python train.py --n_experts=256 --d_shared_expert=0 --moe_layers=[0, 1, 2, 3, 4, 5, 6, 7] --normalize_top_k=false --balance_bias=true --router_bias=true --n_groups=8 --init_std_router=0.0178 --norm="rmsnorm" --tie_embeddings=false --lr=0.00404 --grad_clip=1.0 --batch_tokens=[32768, 65536] --seq_len=2048 --train_tokens=769300000
Below are experts of layer 4 (counted from 0) of a mixture-of-experts language model. Rows are named router (the router's row for the expert), gate (a neuron's input weights, with its number), up (a neuron's input weights, with its number) and show model dimensions 0-191. Each number is 128 + 24 x the weight over its row's rms, rounded and kept within 0 to 255.
After each expert's rows: a language model's description of what the expert responds to. This comes from a sample of Wikipedia text that the model never trained on.

# expert 56
router [122 120 134 105 123 132 174 128 121 113 120  89 110 152 167 138 168 129 123 131 128 148 150 102 162 117 135 150 111 129 103 112 136 128 128 138 123  80 128 110 112 128 111 132 144 104 138  99  98  88 118 123 173 116 162 122 163 124 144 143 150 127 144 103 135  94 167 113 140 176 104  95 163 131 130 133  85 151 150 146 168 154 166 113 167  93 104 165 150 107 102 113 147 130 121 105 159 158 130 138 129 158 140 100 128 123 121 135 124 107 123 130 136 110 129 119 166 136 138 146  88  66 106  84 157 114 168  85  96  98 166  93 132 122 151 144 104 106 139 182 161 108 119 135  88 114 112 152 131  93 107 121 137 142 119  97 119 119  88 138 140 151 172 119 116 143 147 118 109 116  86  89 150 131 128 107 166 125  81 123 159 104 109 162 107 101 173 131 163 167 161 122]
gate0 [ 79 143 145  92 167  90 103 140 153 124 131 120 136 126 105 107 106 135 163 147 171 117 106 129 141 101 108 149 150 105 151 134 121 118 148 101 153 126 133 118 131 103 115 110 172 172 117 105 148 146 141 147 142 137 132  98 156  90 130  88 161 115 119  93 133 117 111 136 132 164 116 100 125 139 124 121 138 162 155 127 135 160 197  95 166 145 152 108 133 117 155 125 143 146 178 154 138 123 138 118 118 136 105 132 117 115 101 178 141 173  82 137 137 107 133 122 130 132 138  99 161 109  86 154 153 146 128 169 147 111 157 140 103 151 141 130 128 112 140 151 104 149 143 145 131 138 129 153 138  84 108 129 151 107 112 120 173  86 137 186 184 129 122 112 155 117  94 111  78 131  91  87 168 116  96 125  96 109  96 101 125 114 158 163 127 130 128 126 157 124 167 161]
up0 [115 145 115  96 134 133 147 170  81 101  82 114 113  96 127  61 147 113 138 157 152 137 104  84 109 115 159 121 154 132 134 112 161 149 139 119 158 151 128 143 116  87 118 107 103 129 124 121 191 133 159 143 184 136 116 118 175 113 122 125 136 119 120 161  95 117 125 121 146 173 135  77 118 112 134 140 137 132 120 122 117 155 176 131 119 137 114 112 135 123 145 143 108 111  86 178 113 135  80 100  94 160 129 155 117 109 151 112 161 199  96 138 135  94 150 138 151 149 118  83 119 113 129 131 174 152 121 149 144 142 130 153 119 125 136 128 118 130 101 133 128 121 112 173 105 144 112 150 125 111 107 161 148 143  99 114 137 118  95 172 168  96 132 144 120  97 124 133  97 126 146 132 166  98  83 153 116  97 135 106 138 131 153 163 100 131 126 156 148  89 140 133]
Line-initial markup in wiki tables and lists, mostly a pipe beginning a row, dashes, == heading signs and Preceded.

# expert 33
router [124 140 114 103 149 166 121 125 146 167 110 145  96 152 112 147 118 150  84  95 143 139 133  93 102 100 199 137  89 123 124 141 114 109 102 139 178 131 134  89 134  86  98 119 139 130 130 137 106 172 130 133 155 137 169 105 101 113 128 102  99 136 114 108 140 100 178 165 189 120 111 142 108 184 115 148 163 123 141 150 136 119 125 108 128 156 122 161 158 131 120 109 145 138 128 137 132 140 126 131  66 137 127 111  65  71 153 123 126  94 138 138 113  94 130  81 151 168 123 135 111  71 122 172 150 118 147 132 122 104 134 141  71 128 113 132 142 138 124 145 131 129 177 136 130 152 134 129 161  92 113 113 131 132 118 123 149 152 167 107 136 123 103 106 141 120 104 103 168 134  99 112 149 103  99 105 160 109 142  94 132  98 104 108 112 134 122 117 127 132 135 144]
gate17 [ 92 149 114 120 109 100 148 161 107 101 121 143 139 111 136 121 134 114 164 124 117 116 165 145 142 136 137 135  65 117 101 104 124 113 149  88 140 133 137 144 136 157 168 137  67 153 144 141 126 159 111 121 105 114 174 135 151 119 158 136 133 153 129 140 122 116 126 115 103 153 116 148 136 142 107 150 137 154 120 118 150 110 140 139 126 132 131  92 169 166 118 111 112 151 153 160 140 125 126 131  93  69 132 123 156 138 110 141 132 105 148 150  90  77 131 132 100 146 127 128 122 115 104 116 124 147 111  93 123 126 133 137 124 118 137 192 148 171 108 110 152 102  94  99 137 107 143 168 142 101 117 109 102 123 165 147 120 104 101 145  92 145 173 143 144 154 186 165 173 161  68 100 141 155 112 115 109 170 153 127 153 111  82 111 152  81 123 179 109 121  99 144]
up17 [136  88 127  79 135 122 108  90 150 128  89 118 115 128 164 158 128 137 124 145 117 174 117 135 147 136 138  98 130  95 146 132 158 159 153 141 126  97 138 102 129 145 109 143 100 168 104 110 101 117 194 112 111 148 158 157  91 150 112 137 109 130  82 123 119 170  97 130 138 108 143 141 119  99 118 103 126 174 134 118 103 134 123 151 136 132 147 137 124 149 143 123 115 111 114 143 155 102 132 123 129 140 112 142 136 132 131 136 112 144 122 148 119  79 120 102 171 110  73 162 131 163 166  86 108  93 112  94 121 130 114 143 142  72 134 164 147 129 124 113 115 121 107  90 118 133 130 100 153 127 157 106 133 167  85 191 131 102  95  95 164 144 138 102 160  96 183 106 161 158  74 135 117 145 130 128 154 109 132 132  89 117 121 139 141 130 116  98 146  80  91 133]
Opening parenthesis after a name or phrase, starting acronyms, dates, or asides, plus the acronym inside: (DGMO), (1945), (NAIA).

# expert 38
router [ 90 122 169  78 133 155 120 129  78 136 145 141 147 147 146 137 107 144  80 128  93 139  80 123 122  95 149 114 106 111 121 139 110 119 117 119 154 122 169 137  74 143 119 123 169 121 151 102 141 150 129  92 140 161  87 151 124 133 131 146  73 118  98 121  80 139 140 103 143 121 111 114 149 169 129 138 114 127  96 141 100 132 125 112 125 164 102 121 168 117  92 133 139 145 125 148 134 167 116 134 125 154  93 122 104  97 155 142 130  85 130 130 107 131 106  96 176 183  99 144 102 115 158  94 145 145 158 142 116 116 159 179 116 107  76 136 160  84 157 182 132 124 173 107 114 157 137  82 118  86 128 119 142 156 102 153 134 119 128 111 129 112 139  69 128 103 124 111  86 136 114 137 136  94 107 132 119 119 142 131 133 142 125 149 103 128  96 124 130 126 132 114]
gate0 [121 128 147  84 135  87 141 115 107 117 107  97  89  83 181 135 107 153 113 125 154 134 122 116 141 133 113 144 120 107 169  88  99 115 132 126 135  83 158  68 120 114 125  80 114 153 113  79 155 120 124 127 178 149 144 123 126 139 120  81 117 151 121 163 138 105 117 132 140 118 141 151 151 145 158 118 138 149 133 132 115 108 130 129 116 139 166 166 149 114 158 125 118 133 120 123 155 142 173 143 136 150 129 143  91 139 112 116 115 120 129  91 129  96 121  96 101 172 146 149 113 110 123 135 137 131 119 141 159 158 162 194 106 150 107 119 154 155 140  86 133 119  88 126 106 146 112  44 118  96 159 132 159 117  85 109 120 143 100 103 146 143 127 143 146  87 154  88 115 106 115 175  98 127 146 113 160 120 135 157 112  88 124 127 137 145 114 128 104 124  86 114]
up0 [121 168  89 138 119 111 158 124 157 113 142 130 163 100 152 106 144 165 174 124 152 110 148 129  86 157 109 131 125 161 119 136 132 120 135 133 103 146 139 116 151 130 101 114  89 100 138  93 101 153 123 123 170 127 144 149  89 105 147  95 133 101 138 109 122 151 112 113 141 172 134 136 112 116 103 143 204 136 135 104 134 155 172 156  73 147 143 115 128 125 148 137 107 175 117 109 116  81 135 120 134 128 111 147 106 127 115 133 113 121 135 117 137 119 101  70 156 155  89  85 176 110 131  95 134 130 127 152 156 123 104 109 105 153 138 141 162 145 182  88 110 141 139 150 133 127 177 143 112  95 135 147 118 163 111 163 146 108 117 156 126 156 135 104 118 134 121 116 131 125 119  97 180 103 144  91 160 116 149 147 141  93 107  99  96 134 108 186  95 118 143 137]
Token that starts a number, amount or formula, like $ opening LaTeX math, £, €, #, spaces and first digits in table cells.

# expert 18
router [153 135 100 108 147 120 140 137 130 161 177 122 119 152 148 115 125 165 141 143 133 123  91  83 122 143 110 145 106  84 133 102  85 184 170 122 162 142 144 110 134  94 122  92 139 111 106 116  91 130 118 115 153 117 126 120 135 109 186  98  78 158 128 136 108  85 153  89 136 132 144 115 131 162 139 137 122 129  96 159 178 128  94  85 140 142  92 132 108 111 106 129 166 168 119  85 119 154 129 152 128 128 131  94 105 152 148  92 151  91 123 140 126  95 143 115 177 143  98 169 123  77 169 156 115 156 147 133 151 127 162 141 133 131  89 136 151  82 142 148 157 173 155 147 132 105 130 127 125 122 139 133 134 171 140 142 104 165 129 115 106 105 127  84 137 109 119  82  96 109 119 123 153 110 126 142 128 103  78 111 128 133 134 111 135 104 136 116 137 137 142 101]
gate0 [147 116  87 148 106 129 116 151 131  86 119 102 140 155 131 113 110 115 119 117  99  96 127 139 121 125 119 106 142 124 155 139 134 116 129 132 113 141 101 168 157 133 144 142 126 115 135 141 146 133 204 131 168 123 154 101 179 153 133 147  67 120 133 127 146 140 110 140 126 129 128 157 107 122 164  98 100 158 112 149  62 121 120  96  92 145 145 117 120 142 135 110 142 111 123 118 109 107 141 154 190 106 121 161 114 173 106 142 146  93 150 139 153 179 105  96 134 130 150 188 101 127 138 130 120  92 137 155 149 161 108 107 127  92 109 113  89 145 110 132 143 141 139 119 164 120 159  90 136 131 158 102  71 133 135  96 119 138 162 100 112 142 109 120 182 116  92 149 128 107 140 125 161 141  89  82  76 106 120 115 134 137 145  94 147 147 121 144 165 156 127 135]
up0 [118 120  78 149 145 119  86 159 101  87 149 136 151 162 143 161 133 100 120 107 150 152 136 134 138 165 127 104 143 120 136 148 141 133  84 115 125 150 105 155 187 136 134 147 133 126 163 133 138 105 152 144 183 121 177 109 139 118 145 118 130 100 165 131 158 126  92 138 124 159 117 153 134 106 147 135  84 168  96 166 140 150 137  85 124 107 161 158 141 136 130  95 102 149 144 125 151 118 125 121 171  81 145 122 110 139 145 122 121  58 127 156 137 147 143 122 131 133 153 204 105  98  89 145  88 135  97 126 136 167 115 103 138 110 131 133 116 118 122 170  94 161 157 121 121 110 136 143 143 133 139  77 151 146  81 113 134 112 132 139 129 106 117  97 140 177 106 170 150 115 119 110 163 149 122 103 102 131 129 121 148 136 116 111 137 121 117 133 128 113 139 185]
Final pieces of foreign surnames and place names in comma lists or tables, such as -son, -sson, -borg, -atra, Devi.

# expert 46
router [126 110 154 130 109 135  83 156 101 154 149  98 135 133 144 163 116 141  79 105 117 122 118  78 148 126 112 129  59 150 108 144 127 155 159 114 146 142 127 110  91 157 154 111  94 141 143 170 133 134 109 119 140 119 143 123 151 106 105 140  78 120 114 112 111  93 125 113 182 124 103 108 122 151 136 132  99 113 146 124 134 158 153 115 141 143  83 138 103 162 100 148 137 151 109  97 138 167  99 155 141 132 128 125 131 101 159 112 150 100 140 128 131 111 112 105  98 182 117 128 120 140 121 122 155 141  99 127 117  72 135 155 130 121 178 143 126  87 140 121 108 153 139 112  99 153 113  61 142 133  88 111 125 165 136 106 130  93 126  88 115 156 100  92 132  93 121 119 105 113 135 172 130 193 162 130 165 126 117  91 130 129 106 131 151 149 161 154 125  92 144 153]
gate0 [110 107 140 153 121  94  94 156 124 140 117 127 131 132  89 129 129 132  78 137 121 105 118  92 104 139 137 158 122 131 128 121 129 109 180 151 161 120 131 127 159 131 145 152 147 139 118 118 119  73 171 127  79 127 110  96 138 147 117 112 111 106 125 134 110 141 129 130 118 121  63  99 116 121 173 105 141 128 112 105 120 139 185  89 143 101 113 167 112 112 163 129 163 108  86 131 119 149  76 141 122 172 123 108  86 125 133 158 122 181 122 156 144 111  99 109 113 109 119 137 120 153 160 129 108 128 102 128 112  75 116 149 102 138 124 140 112  89 137 124 113 103 166 170 114 101 121 130 137  97 132 134  57 109 116 105 156 120 132 104 141 124 105 146 136 118  77 133 116  79 118 140  62 138 136 180 143 136 162 125 142 135 162 131 165 152 141 157 145 115 127 132]
up0 [142 107  96 106 101 135 143 129 143 141 137 110 166 131 161 142 133 123 148 134 124  92 126 144 123 129 154  97 140 180 134  93 143  94 120 132 170 173  98 111  95 135 124 138 134 149 116 146 133 151 107 115 130 121  98 159 152 126 140  87  93 145 109  83 112 103 123 127 141 195 121  99  94  98  77 104 194 143 160 113 104 166 118 139 162 161 150 108 138 145 106 125 145 141 101 115 135 104 157  98 120 153 145 110 169 165 142 153 121 125 136 128 137  85  89 125 140 116 106 103 132 149 136 155 119 164 157 113  86 134 150 137 104 152 102 117 150 114 122 151 134 170 114 115  77 118 135 169 103 101  85 200 122 109 117 136 157 123 125 108 138 115  92 115 122  90 161 123 162 125 145 144 110 100  98 109 120 107 117 145 130 110 112 150 116 133 152  89 131 132 145 165]
Full stops and other sentence-ending punctuation, often after numbers or final words, such as years., 65 or older., also )., ".

# expert 32
router [142 109 157  70  88 135 107 137 120 157 120 133 113 151 130 124 113 119 112 132  97  73 114 104 111 104 150 156  82 114 105  87 128 148 173 130 157 119  92  61  96 102 160 123 148 120 145 130 110 154 136 133 169 144 156 101 144 162 166 139 106 143 131  86 143  72 184 134 145 116 120 104 136 163  67 132 137 140 102 129 151 144 144  92 102 126 135 142 128 134 102 139 128 186 151  98 123 183 127 142  98 139 125 136 106 103 111 130 144  95 134 111 101 120 143  96 154 189 143 153  98  96 109 130 142 137 179 129 128 126 135 129 116 128 126 136 138 120 147 157 143  87 130 130 116 138 142 123  92  83 119 102  97 112 163 147 141 137 139 128 143 128 152  68 143 106  96 124 103 147 108 146 128 133 124  87 108  94 114 132 158 105 122 126 134 126 109 124 128 119 146 138]
gate0 [142  75 123 110  98 134 131 133 151 116 128 122 138 153 110 150 115 134 136 111 128 137 135 127 129 114 119 160 154 145 101 108 100 124 132 166 126 163 115 141  99 117 131 143 154 121 134 135 105  98 168  74 123  59 120  97 129 147 100 166 141 122 150 138  90  93 162 173  96 154 119 134 134 138 142  78 136 126 152 151  90 134 116 124 146 162 135 183 146 169  69 155 142 115 163 109 110 111 123 157 144 104 139 126 169 120 143 109 139  71 142 135 134 102  91 157 156 158 124 187  64 125 102 144 105 156 134 149  96 137 143  94 119 116 121 122 136 103 126 118 149 140 134 128 114 137 105 135  90 108 160 125 128 128 139 119 149 145 102 179 136 144 113 157 114 150 151 119 120 132 152 131 101 110 130 171 125 107  67 135 150 123 135 150 155 112 113 130 103 140 160  72]
up0 [142 114 115 125 164 100 157 106 102 119 112  82 107 117 126 164 128  84 124 122  94 178 104 113 119 167 144 137 147 143 140 154 129 126 134  96 110  85 131 131 114 164 131 129 101 152 124 116 119  81 100 162 178 135 144 170 145 140 167 125 171 134 104 149 153 125 134 104 177 119  86 104  81 115 133 136 117 165 122 132 113  81 146  86  97 136 157  92 122 151 134 128  94  61 152 130 195 124 126  95 152 133 147 127 121 148 126 112 166 126 116 108 102 149 144 173  84 129 152 142 148 119 176 115 114  96 143 107 113 129  94 159 112 125 120 128 116 162 128 183 107 149  97  92 153 142  99 165 137 170 111 131 137 134 163 145  94 129 169 121 140 116 126 124 111 121 136 137 132 136 122 127 134 137 113 127 174 133 158 146 109 143 126 115 144 114 122 106 135 119 104 154]
Punctuation or a preposition right after a person's or place name, such as a pipe, opening parenthesis, semicolon, comma, in or of.

# expert 47
router [146 117  96  93 138 133 114 144 129 128 168 128  66 144 172 161 118 136 108 106 112 124 107 131 147 135 145 151 120  66 135 117  63 113 112 158 144 146 144 147 117 134 101 160 184 140 158 134  98  99 143  81 108 142 125 148  90 135 140 165 126 116 110  93  88 126 118 104 139 153 129 142 133 149 146 118  92 112 122 126 137  94 134 114 139 162 103 134 155 139 109  95 122 147 107 118 156 155  98 123 150 110 105 110 154 127 174 127 169 111 140 105 117 151 165 133 162 145 135 162  49 146 188 135 154 137 109 107 121  83 145 156  82 173 134 144 154  99 148 158 173 133 126 106 117 104 117 131 144 136 147  95 171 144 148 148 132  96 162 125 124 105 135 105 137 131  93 102 127 102 129  91 158 131 144 117 111 134  97 122 141 116 111 124 133 133 129 134 131 160 122 135]
gate0 [ 78 134 130 137 173 101 127 166  94 143 123 112  94 162 176 151  94 116 156 107 140 135 117 154 139  87 117 139 149 111 153 138 100  69 116 128 114 157  82 166 134 132 128 134 108  90 112 153 143 117 120  87 160 110 146 129  98 136 105 137 157 148 137 140 150  99 119 110 106 129 119  79 154 127 120 128  64 149 134  96 126 104 166 155 148 162  65 115 114 102 143 123 118 168 124 106 126 138 126 153 119  88 156 124 172 146 153 150 124 156 133 121 133 128 130 122 151 153 126 137 123 159 146 153 120 180  85 149 125  88 151 100 104 135 127 138 151 149  99 165 139 126 124 130 167 134 124  94  97 138 133 128 113 124 106 115 137 143 158 122 151 122 110 167 141 108 159 134 136  98 123 142 107  68 181  95 163 157 129 154 117 141 163 138 123  96 110 131 125 109 129 158]
up0 [ 79 126 160 137 170 112 109 140 121 144 124 117  75 114 154 131 145 107 133  70 122 162 141 134 126 113  98 129 138  80 162 133 144 107 102 116 119 126 158 154 128 104 131  96 139  81 107 136 135 110  93  93 130 167  87  93 125 139  97 172 138 100 146  82 113 124 124 110 148 110 121 146 125 139 104 113 122  71 119 135 126  51 120 167 131 156 119 108 129  97 115 131 140 147 110 149 147 119 121 144 148 114 163 138 182 135 140 138 120 122 150 149  90 102 103 141 124  94 126 120 112 146 155 160 156 122  93 119 125 131 153 117  90 132 127 105 147 104 118 141 144 137 109 141 180 136 133 135 185 144 131 162 111 124 145 182  76 138 121 122 122 114 129 161 141  85 177 112 102 140 109 169 145 145 141 103 106 165 148 174 151 136 141 125 140 104 156 108 118 113 120 129]
General nouns for fields or resources, often in coordinated lists, such as health, water, food, music, population, language, distribution.

# expert 21
router [120 159  82 126 164 155 119 135 113 144 174 103 168 155 153 167 140 163 111 103 149 110 124 108 112 146 139 144  87  97  98 136 140 171 123 145 140 129 117 113 111 106 120  87 154 117 113 174 155 116 125  81 143 166 119 143 113 109 148 137  96 151 108 144  79 115 123 125 134 152 125 116 151 130 135 148 151 103 149 131 148 170  76 124 146  87 112 175 101 103 118 146 151 165 113  90 123 143 165 148 140 149  97 117 113 109 157 118 153 144 176 133 120 154 109 123 137 110 137 168 111 115 132 198 136 179 149 163 142 132 152 168 130 154 123 148 161 108 152 153 149 158 127 127 143 136 140  99 115 137 130  88 165 163 114 131 178 132 112  93 140 102 146 110 152 116 123 101 111 109 109  97  88 124 139 128 139 104 116 123 148 103 144 141 139 142 123 102 142 107 161  92]
gate0 [134 117 151 130 162 145  86 164 124 132 108 133 162 127 124 114 114 149 177  99  89 159  99 137 116 106  94 167 113 167 105 103 105 110 140 126 126 103 140 134  97 103 111 136 126  84 121 112 138  95 139 141 113 116 123 138 150 136 100 149  58 121 142 102 156 115 115 117 123 101 127 101 116  96  81  97 118 140 122 137 114 141 142  93 108 149 121 119 105 112 107 107 139 115 174 160 133 134 102 120 122 204 141 128  99 135 115 103 162  69 130 121 138 106 126 116 120 189 137 166 142 128 107 122 104 162 115 150 129 104 141  62 115 145 156 116 115 119 164 119 166 149 125 171 126 149 105 173 133 134 147 135 105 151 114 135 144  91 147 134 134 141 134 120 144 156  77 124 117 160 113 134 171 115 163 142 137 132 138 127 166 102 142 125 179 118 103 114 146  74 121 140]
up0 [134 141 131 175 134 107 163 111 158 135 127 141 136  80  88  96 124 199 127 120 142 115 174 147 144 106 120 121  95 168 108 136 109 128  73 128 131 128 190 143 140 137 140 138 131 108 109 132  97 119 135 150  71  90  86 133 114 131 127 112 158 125 132 175  84 152 103 144 151 125 120 132 135 133 119 136 132 111 155 129 161 145 130  80 126 138 135  95 153 169 103  96 144 126  93 149 141 124 120 119 159  91 133 106  96 143 125 163  86 109 106 148 106 134  83 181 143 113 122  85 177  99 113 141 158 110 143 133  76 116 126 160  84 136 107  90 108 140 107  87 112 105 116 147 118 103 115 152 110 145 124 151 143 129 166 132 112 132 101 120 170 106 143 164 144 100 146 145 105 129 154 115 121 126 115 159 135 163 124 106 132 152 147 133 121 118 143 105 144 119 156 155]
Given names of people, or their later pieces, before a surname in lists and biographies: John, George, Piotr, Keith.

# expert 23
router [150  97 133 131 126 116 125 131 149 181 132 107 118 149 180 131 124 147  81 116 129 118 126  67 187 124 116 130  82 125 148 117 113 130 171  84 133  91 104  95  99 140 122 109 102 152 128 143 140 132  92 118 150 117 152 155 111 136 114 140  95 142  89 112  86 106 124 147 157 103 148 126 130 166 132 123  77 105 128 135 113 127 125 113 187 152  89 129 144 149  71 132  82 123 127  96 131 143 139 117 145 142 128  92 141 126 170 130 156 120 144 113 138 118 141 127  97 175 140 147  72 104 129 132 147 136 104 107  92  79 152 171 114 112 173 172 105 127 129 127 122 144 118 133 111 116 128 106 108 104  85  57 178 133 130  86 129 122 128 123 103 123 101  92 143 113 128 120  92 153 107 131 105 141 127 132 165 101 134 132 134 116 119 123  97 132 112 146 131 114 128 127]
gate0 [140 114 166 133 144 103 133 120 135 154 136 129 115  90 134 127 123 151 122  91 117  99 146 105  97 135 124 129  93 123 121 113 155 110 151 103 152 127 119 135 110 185 152 125 124 148 131 126 186 162 129 138 169 104 143 128  95 182 133 140 110 164 103 140 121 156 175 106 110 118 130 115 152 155 136 102 104 140 110 155 105 159 114 105 152 121 118 101 128 141 123 106 159 109 114  69 120 142 114 143 165 136 154 100 145 113 156 139 163 134  59 100 118 156 174 118  87  85 118  93 114 115 157 136 132 116 166 147 175 111 127  84 128  72 140 130 162 186 154 138 122 147 116 142 144 164 143 125 116 123 107 159 113 123 137  99 117 127 119 134  81 157 129 142 132 112 110 104 151 130 144 137  90 107  98  99 168 133 121 105  96  83 155 164 114 130 126  87 123 118 136 102]
up0 [163 142 139 132 163 150 144 108 134 127 106 123 177 169 137 134 120 107 120 148 106  83  93 141 104 143 120 128 164  91 133  91 172 136 144 101 167 148  88 155 159  98 124 145 109  96 108 198  83 117 114 117 134 113 139 124 171 113 115 154 114 115 125 143 132 123 103 122 184  89 137 145 149 140 129 111  97 126 146 118  90 133 157 127 131  92 133 120 140 131 135 117 143 123 162 122 138 125 118 132 130  73 158 114 111 124 125 133 128 121 148 141 111 173 139 151 147 168 133 125  95 167 165 114 141 117  96 162 157 117 125 126 158 124 108 168 165 154 113 113 150 141 101 125 128 117 118  90 100 151 115 112 183 161 135 162 106 113 133 133 119 107 132  92 113 182 122 138 143 160 129  93 131 167 103 174 103 135  98 140 123 137  80 126  99 135 121 178 117 130 177 119]
Periods ending paragraphs before a heading or new paragraph, often after a biography's opening line, plus clause words like that, However, although.

# expert 2
router [153  96 100 127 146 129  99 148 115 115 120 118 130 137 107 158 104 115 119  81 123 104 130 102 134 172 122 127 129 103 104 150 131 118 148 127 110 138 117  88  94 110 146 103 140 110 118 145 175  75 113 127 179 151 151  89 111 136 146 154 141 122 123  68 117  77  94 118 142 116 166  80 165 155 133 139 127 130 101 124 110 118 109  87 120  89 129 168 131 123  98 137 114 153  89  82 139 157 128 111 119 103 140  95 123 130 146  88 160 152 135 119 112 142 165 126 171 125  93 137 108 135 162 126 208 143 109  72  80 122 150 133 138 139 141 144 149 111 139 162 150 155 144 142 120 121 137 153 124 144 123 146 146 131 113 120 150 146 141 124 157 128 135 123 127 137 138  78 124 131 125 137 154 145  77 137 152 121  89 107 177 122  99  92 110 118 109 130 188 126 139 118]
gate5 [108 114 145 143 160 132 152 113 150  94 129 129 171 136 141  90 119 138 155 166 122 120 121 104  98 117 133  91 121 119 123 161 128 147 132 109  84 120 149 206 156 128 108 137  86 128 104 179 124 133 112 118 156 141  77 126 149 133 106 127 117 133 117 172 155 125 144 113 128 101 148 139  91 119 124 121 119 113 167 106 123 101 128 135 142 205 118 123 143 128 164 141 144 150 129 130 109 119 150 118 152 154 109 153 165 148  75 110  60 113 107 147 190 111 127 131 155  83 136 108 135 171  98  81 124  99 130 185 148 132  81 103 104 145 123 121 117 104 102 135 154 104 122 114 142 153 108 156 120 126 118 145 133 137 104 115  96 138 123  89 113 116 109 143 102 116 123 103 135 103 110  96 138  64 129 138 122  82 138 121 121 126  85 128 139 114 135 139 132 138 115 122]
up5 [150 139  58 100 151  99 113 111 126 138 138 132 140 140 128 102 124 127  99  85 142 142 115 121 146 111 143 161 137 131 130  90 151 136 142 154 151 125 141 103 217 112 146 140 137  76 125 166 123 118 101 132 147 106 153 102 100 148 144 124 122 149 128 114 130  95 133 151 137 148 147 109 133 133  81 157 113 134 105 122 133  95 108 159 174 137 135 153 187 111 148 123 129 127 132 102 151 113 159 117 105 150 148 134 149 130 125 111 104 143  74  93 108  93 156 117 135 141 131 106  90 164  91 125 174 149 123  83 144  75 107 143 132 123 144 120 169 125 115  92 154 133 161 124  92 140 131 109  83 127 150 125 120 146  76 117 104 159 107 114 121 145 131 112 150 142 114 104  85 137 131 109 152 157 106 108 167 181  84 148 172 156 121 108 117 136 126 134 136 133 118 130]
Middle and final word pieces inside foreign or uncommon proper names and rare words, such as Trab-z-onspor, Dyn-amo, Fab-ian, fa-ç-ade.

# expert 53
router [119 125 150 125 131 146 146 131 100 172 189  97 138 148 125 177 105 157  94  79 132 117 116  81 150 120 147 120  82 157 100 145 131 139 159  96 140 144 165 122  97 143 161  99 102 131 123 170 139 127  98 118 127 126 135 123 164 111 106 134  72 124 116 102 115  91 117 127 174 129 117  94 136 127 146 113 108  95 153 111 126 131 170 121 161 126 103 138 116 130 114 125 110 148 106  80 135 165 113 158 119 136 150 109 144 125 166  97 141 104 146 134 115 121 115 110 108 163  96 139 140 142 113  95 180 158 106 139 111  95 132 160 132 126 163 167 142  80 130 118 118 159 143 128  90 154  96  83  94 128 102 116 121 151 119 100 139  89 125  97 105 145 119  93 119 113 155 115 111 131 156 142 105 164 161 141 151 135 144  82 135 133  55 124 141 148 138 127 139 128 142 149]
gate0 [166 183 118 144 148 130  83 107 112 104  96 131 166  95 141 103  86 126 139 132 112 146  62  96 123 128 156 161 108 124 137 112 135 126  96 143 124 159 135  89 152 120  77 178 129 120 105 129 115 129  73 130 139 117 158 137 131 105 122 141 125 117 112  92 168 147 151 119 125 121 120  98 127 144 165 137 123 131 154 139 124 115  88 140 136 123 146 131 140 106 117  98 139 127 107 117 159 140 114 115 118  55 141  90 102 115 141 142 189 131  97 121 118 193 147 123 158 124 133 125 138 140 126 133 126 133 134 111 158 109 136 107 151 116 168 136  67 157 122 162 132 129 130 146  96 186 161 105 119 130 107 148 126 135 131 129 121 102 105 133 128 113 129 106  75 118 115 104 121 141 126 149 147  78  95 117 159 147 145  79 146 135  84 108 137 131 101 149 143 100 145 169]
up0 [122 127 148 134 143 158 129 161 112 118  93 118 136 112 138  78 122 152  96 141 144 122 113 148 140 129 122 121 126 127 149 155 120 136 104 126 121 146 149 187  96 135 120 172 110 105 132 139 119  89 117 160 111 135 103 139 138 164 145 144 140 146 136 117 120 121  76 148 176 111 133 177 142 144 115 133  90 166 106 130 102 100 157 109 127 128 136 131 134 157 134 183 142 120 165 111 137 169 150  90 120 150  92 143  84  98 102 165 139 105 209 164 112 145 129 140 130 178  86 168 115 130 153 114 136  94 108 158 165 100 148 135 140 103 100  95 140 146 143 147  92 114 124 160 124 133 108 142 114 144 146 121  87 133 144 128 105 136 136  99 128  85 165 126 129 115 146 166  96 102  90  95 112 154 124 127 117 162 133 139 105 120 171 161  96 135 157  82 125 102 145 129]
Sentence-final periods, often after a name or year, and decimal points inside numbers, coordinates and table figures, such as 0.621, 53.45.

# expert 25
router [100 129 158 121 132 129 123 178 119 127 162 127 182 164 146 140 163 122 109 102 127 142 121 123 144  91 181 152 110 112 120 103 137 132 100 129 144 118 136  88  98 119 112  63 170 154  95 169 161 149 145  91 175 134 100 122 119 100 127 129 103 153 128 142 114 120 138 152 169 147 127  98 133 108 119 129 142 141 158 119 105 160 100 123 180 127 126 165 115 106  96 130 131 151 144  84 118 128 170 157 125 156 107 118 136 124 179 142 192 142 154 155 127 143 135 127 135 141 135 159  93 119 130 168 186 141 128 145 143 113 158 156 111 140 150 138 137 103 139 144 118 135 123 133 114 164 137 125 143 105 123 101 134 149 107 117 181 141 132 109 117  85 173 112 172 106 133 110  82 139 118 109  97 124 118  91 146 117 126 100 129  95 138 133  89 124 113  92 170 150 127 125]
gate0 [ 71 118 112  93 114  97 125 126 130 100 119 149 140 182 118 134 133 105 135  96 143  83  89  98 141 137 148 144 135 160 135 140 136 119 108 128 120 122  90 116 124 137 131 147  97 142 144 137 149 148 130  91 106 120 156 103 127 124 130 146  99 107 111  99 127 131 167 133  99 145 140 110  78  97 124 108 148 141 121  80 108 135 126 119 133 142 165 121 110 138 136 147 158 170 127 139 129 111 112 109  85 142 143 131 160 131 129  80 135 150  78  92 154 132 133 118 150 166  95 165 117 144 191 110 137  69 155 126 113 153 128 155 130 116 121 140 111 133  83 121 113 148 135 136  95 119  96 140 157 105  67 104 114 111 138 112 133 107 155 131 133 175 159 180  80 129 118 101 127 122  89 115 127  99  83  96 123 110 109 146 119  80 127 136 139  88  79 114 102 158 137 148]
up0 [123 120 140  88 170 119 111  88 157 124 148 151 134 141 122 119 154 100 160  96  86 105 127 114 119  90 141 138  96  98  91 152 173 104 128 153 142 142 116 111 130 102 104 113 112 119 125  80 172 143 156  91 157 154 141 142 116 163 123 168 150 123 145 124 116 137 139 155 122 122 123 124 138  98 112 100 145 150  77 141  57 135  91 148 151 120 124 149 155 144 122 110 153 110 132 131 138 123  63 123 126 180 143  88 111 144 113 129 150 190 129 138 136 149  91  68 154 115 126 133  46 143 147  80 134  73 144 107 145 119 134 121 138 126 127  85 129 111 118 117 123  97 117 105 130 130 137 125 109 116 117  95  97 151 120 107 152 120 155 111 102 127 136 121 125 112 127 147 163 105 105 119 121 107 126  83  93 129 152 130 147 142 159 130 113 154 137 131  96 148 119 143]
Titles, first names or initials opening a person's name, often after by, colons or list dashes, e.g. Sir John, Mrs., Colonel.